From a checkpoint of a small mixture-of-experts model trained on Wikipedia.
Size: 9 layers, width 320, vocabulary 23213, 79.2M parameters.
Training: a variant of Muon for the experts, 378M tokens, 5762 steps.
Below are experts of layer 4 (counted from 0) of a mixture-of-experts language model. Rows are named router (the router's row for the expert), up (a neuron's input weights, with its number) and show model dimensions 80-159. Each number is 500 + 25 x the weight over its row's rms, rounded and kept within 0 to 999. Numbers have three digits each.
Before each expert's rows: a language model's description of what the expert responds to; "mostly gets" lists some tokens that are sent to it at least half of the time. This comes from a sample of Wikipedia text that the model never trained on.

# expert 5
Description: Main verbs after subjects. Past-tense and base-form content verbs after a subject, auxiliary or "to" in narrative prose, such as found, began, called, portray.
mostly gets: " began", " called", " used", " made", " found", " became"
router:468505554515488503522480506506506541500490495517501521503515438490531446569524530518486526520491471493537463515502463463501507477524491493443468484491506500514493503537504488486497509476463520479483476507481487480501502520518512433489534506
up0:452439500454482493482511474528494488491488490539478529499499510457501579462518536475470462498526527456532490511503513498490497500491519497463546433503489555464548493521506529472488514504475514490531510481528504523524455497503507488529481522
up1:488529477527488511536502520533536440472532507503457507482517526538518482508477510510515465487484552505475453524495509479508492490510506464468453494522464508506543493506474511522449501493508541472517499511493511516531496498496536513499533489
up2:490522511472464508457541500514480531452493480483493505514524436511561492517524492514541466522517521507477504501476522489535535527485540475487516517505495463492500530481470540515479517488456473498503538429522458502493528512504531504499509523
up3:510508502427514510482496505459513510480487455518516503501555508510468454499525514518448472512528495468537522556522468504520475486521512508544498509540469532544514529495512483523486500483448516495475507508485484512508528510541518497465465551
up4:503471496507504505536458482505491526492464497508542515481513491512500490476512502536504539504455513509502459464482534520480535465466508490487535515485512521486479547583467509508537472491456506507487476531516484486465461527525501543531475437
up5:482505470494516482480516535556532463521468526506500564517472483499496507454510485512549488539486542485501473532518475533472497455434449496504498481461505439459485469473481484548442517467500519487508503494498488489493518484486476475472516552
up6:525457573500472451503501488454494469503491511479553518507505545522547471556517491516490512541512499497480547477458475518488492521434533512501506460478520468489559434507487501528495474505520541490490487494501482492495519511531502495455480488
up7:489503514514514508518484461506542471481529487494464523485526527498504521517532522493499531488558491496505467507537523541482450481506507495494511504474520518498460484480462498487537471535502459528523524509488508517500506506520516555485485497
up8:537502530474478492519483511488510519476463464467481497485505536480520475551499471524479512483508507501485474488518549532503537465504518475449506466462496495477484515496542477494495448432499509484518515521479456520527508516497505490477479496
up9:514459489449542530484484493502512520473510495542495482458509501509488501516506518515519487471499518517507547518437511513440509463504463499564465534519503539469495507493511449453499490547523523514530496542515453471510467542497443512500465506
up10:513505525513518531490529508499545456493522472475524492521483509519532526566517490497494470489492489484505501523465516508507514501517545437529469493520554496476540524442524492506494520500512508522517488495493525482529489509499498517458515509
up11:482509507492493513480499534482516509502459471498549509554506504483538488454520473512500510504480489486504496502485518547515471534538482477509484498492498469484507522546496457466493485506548520507510494505444494502515474477489499539530481466
up12:511557470462497532481536506481448467548493501487481492508518498524498505483521478495502541526506525508539512478521453525469513484505523505472458522488435558501501485502555464553541512493462497524477472481496504484474511522529496492504479485
up13:490507551488497506527533493519528507516497519517499489509446523453454476530515493483476495518502515441509520504500508471507438503496513489506562560482482506496476500547476531494495515458506528484510514541527501529473486540477494501465528447
up14:486498545506489497543503522505453467500582495552488503498515514481526501516489510511521525508478489530482474487544469485501516499515481495532495520480500511543520528524504528467452492515505513520517523453519463517533487511489514480484486484
up15:486479510519471497500504562459472478496494478523494463489488494499504481510529515495503512506473484498519475528543495502470507510512536563445513484428505479429457488488459507493512500500513463502530482510531476509512519480477497496471489530
up16:520527537480412488510535467488476520477466526495484485521546483546482480476494500511480493541539534499525553507480497454488521483511512544493529520457509513495499489496500501452541471472424521527512526523507538515474502515518506493492469511
up17:473487520453549470514497479514486531471499491527522514515483474510508485542521532532530471545521460495494497505523484516490518503472490492464498487503496480538496473540461493516501478553486471481560470534484497509501522534508522530504458490
up18:512528519534474517520431510512502507507478519540483561501469500468523466556504499481512515515514452467497457490495490461506511509504487460477486514472432465519507501532461511485505521502503529493491466508564530509527499503512505489507504474
up19:494521466509490480506511518476512467533503445485446474525459499530504473497494508489486503523468487513566522512527515532511495521485515524538484476492502539470467498494518504491519514486525486520472504517506489496511541505527556494520525518
up20:481460522457458468559500456467527499473490466509490501490535479503528536468525498546512513465537460496510495525486502518479518479506458432499536466493517513450504477493507514473486537459488476497507500548482520550506517491500479533519555486
up21:518494508486490519538555462466542531544496524512478456516521473507547458530487476513471512507491515487502501511499486475504497520504498519484473523495495499525497497470483515472510488477510514499540490458514496486532542504522500482532473455
up22:493470549475495542499504519506459522514459437519491529436470488504488477489508523519490538507480478506532493529507519484501466505559557571496502501492510528505559523495479464484492532464523481548501485513510503516498517486468466492512511524
up23:501495518482477513491502495512483498477488528522516486526476464491520517479522482519539502501528486500506504493497485482493525455514497497489479466503448534467495494501534481528529516475531463501475488486503500492495484519500503484483488528
up24:481476462494488488511535513500512460454535437467511500507472547498500469512492509490507510497501529480498495498503465509519534520528506456488512488513525451498489519461507513487478536471534510496551502498480518513436466459515487539491513552
up25:517464546503486509452497504531545453528473505492525551483493514480506506468457487493542481569494482471530480507472541501498497481502485470480517494510508519517492474512456502510512496497509530504486492521506519462495518512484521525492535477
up26:518457529501484513482548506470485485511482493502524486477516501475461531474484530516493471518516427489499484505547531487497481491465520517515514497472524480502509534523466507510508492511450476533529462481510466486514521495514523511497498505
up27:546553504496521485501504484514502475503507518498501530482508504527523498533531509465500497509503512512500491572485529534513506494493512455486501517463506553499504474524515480530447518459508495525471504506499447475528485521520553502511527523
up28:524507539527488511487516507454501472498513456521496503469506491485477475491528521495474487506531477518486529467492496495483488489495500497515520512493518497488489509491526485540534487467495520482461531475530484473544516483475465485476524484
up29:451472524484509484477481533491524498518485469465506523473518513483493488483495498514523504514548455513515485525491512537513521541478519478480481461500472499456464475475521498528520559513532472526497518528467503468507523499441501536477538500
up30:462490485540509574506473526484551495494484522540575510468537460511480473497476492525502509503486501551508494509474532513497500466474497498494547524503501508499526528502465506515451543516514544480499451542484501472517489480482490487475539468
up31:522533500451571518532538481525521511496462518483491489487546480497499491498510521540480514491498510498504535508502505476474460547511511521481511509505452509479539481498472476496521456497482491509526513456464491538514508491496481482457504462
up32:475490480478526532523478495501451546522484514506574504501479497509479497569482454497512485497531495499538485542492487520475532510488505489514470475512495482496519486529531476491502496491480512483507522468496452502523524522490487482517509479
up33:499510516494453493472531525495500534514493468511476496485567479491492523488492496500470536517531468462471488483491494467496475497509518503538496539457551546498476487533493504523492499472482499549501491540467485490485513505520533482504497506
up34:500455499513457530493515539494489436482517538469479539493487530488498470509523521491442479494544513468518512522492472534465481484474477485514487458514541522518495501554482491453537491513489520502482493446511562521493526483523488447468484494
up35:521523525515546496511528529465534460463475481469489492482520493501477502474509509495499451508484474496472502494520538458490502532550522505482463487504467456496491492492486522492438501501508465528529473482524495480510550522470536465530521457
up36:469500489478497509464497546509535551552493499470546498503491527491512461522513494498474502509519469510466522475470455489507484497423484512521525505500467526456497500514509439534473477482512524508500512519550459459517486550486464526513519501
up37:537452534511490504513455520498539472521466484529478581488480486494490536508506481525483506532475480526471539470516477509468488484480520525515521484505499518484485496504463442472473497496543501524537544532475457545535479482473538460515500552
up38:445471479494487477527492514524562496480471498514485474529505517500508489475524502537539470515491502494469525491517499525498480465496498419532532528521493498494472537543548502515474522491440479495511472574523526429455527509478512475520511507
up39:531518496508464512532523492545508505518506444533499537502492498494495489530503471499497539507510502468493532491486534508490519514537469478496463471490481508498513489482542523501490510434509509517506483484517488505488524507533494525511512489
up40:535478526522482500489530505540479487499458535489524511469511463543512477504510542524482472506489536452490511495500506534492461535480463511496480529453498499525520471493508511450482496526503472521521530475510523452515510481471520476560553506
up41:512488480488492495506520529498469523527508459526514496485516515520524545522507468494509462520510491464499516486522494498492506526539497488552511497520505501506517490506470513456497487452524501515485498466506527496492508518515484452496489455
up42:543457482481483467508528503427519519471475490499503509524501487532479533531502504466509490548519519497516432540521524541509497474498528506517500545503542527546508496504511510523517508457471495501471487508491509480449503490516495455491494477
up43:463497526487477478506505482495518474497475470505515509490518542527528541451460518526506489502476497484497501538505497503471513463486556510532470491507499508497513527522505459510479442487544480508529569469495535483473484542522499504472508559
up44:490527497459554473519491506498475565505539514513525493494527524486532476508509521536523440533538486494498456475442498490485549496494502520479457496463524489478496500504556493490518513543491492491498509483495459528500507515484483501437504508
up45:535506498480485478512488498510521519518462529506509543511498536513523502510469454511486520464480487486514468500512512454500549509507480479466459427456477465510518483469519486518491520525494473488516528487457519451518490505545533506492524469
up46:531512483506475492526461475505501445495521507473481514536526444492533542496478534479502481480468486535497481488534518490490512472471532511498530477526496490514469524527455498480495486492498462542497506536461509489512480498464549514494553489
up47:499498513482521469517495481425534463502486465474513467543505461489488481477441511502471464503520515503496538551502483498485489473539487462506506534478493508541532522532503496496531469516495526457513534496471460478483526521510510504431514507
up48:508549497550497515523515454496495513513554476471533528495477467493462473476539490519469512500506528514501503524526501491469491530521473487512448506525458484517531540517467481507476490515548488514511481518521541467513510501476500520487525508
up49:488486474510534506536539502512487522522498476497505520481497504542475509482483529486508507469483502477467508467554519529501556518487477444452543469476506504492471491539522491532455509553518469487463503465484504518490476526497517486498476487
up50:552463511498499522523513473535477522512505459541488489493510428542521493518529505480462486504469526484502511505495501471524498512518542465484571467510480540491517457492469500510474494466448504509490460484480543534493480468525460506499498506
up51:464464497467520467510492502508460555511496497515515492480488536469503489544505483521502478515537505490506550533525507530450513494521445464476507479518524527517487462472525515522479504489506478505477533469526481493495454486514528483520494530
up52:526526533480481501478466470450500454483494516481489507537519518505475422500494473490503482524478517496522509500519489498509485551464494523523510503522486523508532517506525505509462518509496507526490484475501512500488507527526516474517514513
up53:483457468485549487518451495493520444483484489510430500522504464505484510505451519508527504461519523515460518502503505500507455486537467464510542492440514521455458498508535536514499498471525459476496465500487457514473508514525467502510504527
up54:506487517473535503532498500503483532465501510551510515509477512561497484499469476534509482536480515484493509482506484462487539514509451461542529432475483475479477462527548505522448533513464502494509512465479517517524513495485538469526485493
up55:472494590513538545454470510525526534555473476464496521489467544539532491480471460509449490524498500511517520514512504529503508513516486476492519511453502477492513507485538496484528499525506479547483509525474497443528522505476480517500476496
up56:475465475476502536521566493498518471497551523512516529462527502489458502484487463502477500503531496559504469522507515476475454484498530477505483505499507489499500485478506484499484498498497464496544547518489530500491490504481493499483512518
up57:464458541489474471476484488507485524504441504518532507457493517589492426489518474526494466513503477506501486542505496515465498513508482548463495490469486453495462488540509498533525526505491515464489520436499537452525498512519472501480479487
up58:546460516518519507557505449534463477511498502477516528514526472476470476502514464506504479495491472488534528497537492500490506474540484500511519504497494498468497482494508534557537424505495532487517467522503504494495535539512465435509457478
up59:469481482481487542538513507475486461478467474516496525491485539513515494520542477497483475476510459509522536451454501512496475513525528500497485482516444468442492467466517513536498506509517489538472545545508519479518532543504514556521507464
up60:511535479482529539533496525470475457536501518508470498470533477491482512514482570529518494534468530492540493523497525479497477505475512513478498517477481487541515476502502530473433484498492474493467514502557527511558510455542469464526520496
up61:539502485473515484517521487472515497495531503523441490540525482487535445516503487549513512564476496539529515505503498479513513498521507561477471471538487494521514487531505539470513494482551462486497463449573498474513496520481527542464472494
up62:498494517494539501494511481510520485462529488471525525496551523533461502507472513458501508497500510498502514465493508480515495531531504480475558487511490507514511480510462489535528527520517498443500493483483500514447472513541462496481522493
up63:517445501548543506536509540482470547515479523530430496513512491476507485526522522509458513533520568516506485504556479539487503469488517486504469467494470500519494527512471496506511513480516533452522468530489481493470519504533485484519487529
up64:466535501498521472548532541509498469446496505506515463519525496486506470466481489502491507472493483492517507502508541519481509484524539507579464487444531495502491514476517515454459476490513457521489526469542485514484512460455513519474504500
up65:483519522507505478507516502478527477499546494491521498526538486489531530500493505490491571528499488493516522515553481509462468494508489488513532499482478503542479525484499519463523475510490521477506509459528485497521494460451482496445522484
up66:490496558530503501503525527503536517543485548507530564515523497467484475481489568482484492498518451538521534509464534491522485511484504533540548501488472511493533478481507488484505483543491481540494480479501497511459517486494472504503519482
up67:459438553464513523468520478459554488497526511467520523497493497497501489532487505524535515513497495517529530485481507437493469491428518575526507482448493503520524465527500528495471477466546510493516497515522500493493486511509481458477500489
up68:487463550554499508505497507505486477511526562505473483468491474495506456523469476547548502514505488497527534483481503532483489496486502536457538526507512513486489503499459499487459522505496525431541513526486547462472482516497467496494496465
up69:459486469466486535519509537503487560497479520458537499488509511505519478480508491478503510499560544458480526484464499532517480474501474499507494496489501516493536539501501516516495533533509536508460472553505458553500487562507502518512484500
up70:470472471499527477521542514470525509486495464500527556475511464532473502528499476522483474495534468522532517502521481539503501497476486525508523481513480479512495535514490470549511520501555479542502483517486452468471498536492501522531539508
up71:493483463491477486512523493498535514485515528484463503547534451546530494516518501551473516484480549565498511498430482454508455470508489486475503496495486492506564495474547527475492487482520442484503518467490515513494505524509501461468548494
up72:511456525505478515508493529480518537513544468450573518487497491557537508542473544526484518497463538498456480479501524479494492511529471505550478532485483490515491473516534480494492526481514479572504520477475516544507492538512483492493510467
up73:528520523497503528515475491491544517521496509531470523535472517506500505500571443480541537487494444523495474507471499505487475515483511469458487483518490503461533519503482498486501491450512505563515530503504545491470494491484477488515505558
up74:508487474443489520541516515500488531507480495465498553477504523479516509509509503508480512549534525518526460512475481470497506446498483435503489517519489504524453520524505486453493487519511465515543490494525495490496503528528493489481482516
up75:460498520507516526524503520518537477468501446550520476530492474512483560455552501475468508516497472482505464471465532511493561474525511491533455471498484538525470507486478506564477502502499480515545477455499503480481477482482500478480514518
up76:484522477515508477502454515515463532483521479467520501486444532478516499476477544526496483528514512488521466496528459514475483487503465497464487542526520488499513505517444508482536498507480510503538547479492514534492519532498501500466487502
up77:488491501511497548495472504501507481516499499534534493482514472520502469503502512515475460574469462523475511486533498563500514487540510534509488502503516496456481501476474475496506539506515487504531495491507487468522527527499529499548520480
up78:490504487488502521520476487482504497468478496490490549555504494485507501515525513501548495514493479492510506452468524474482490488509531516486503511485507519505483499512471448482480476540499481507478492529563525496483576484516514538478507501
up79:522499486499566493524479509489487570514511482537484506466556518508442485468487460511515492506476497473495523527506508496517495493476526497497523464466452483510521517530540459521488479472503575479513516525505501494491510545506548517467462510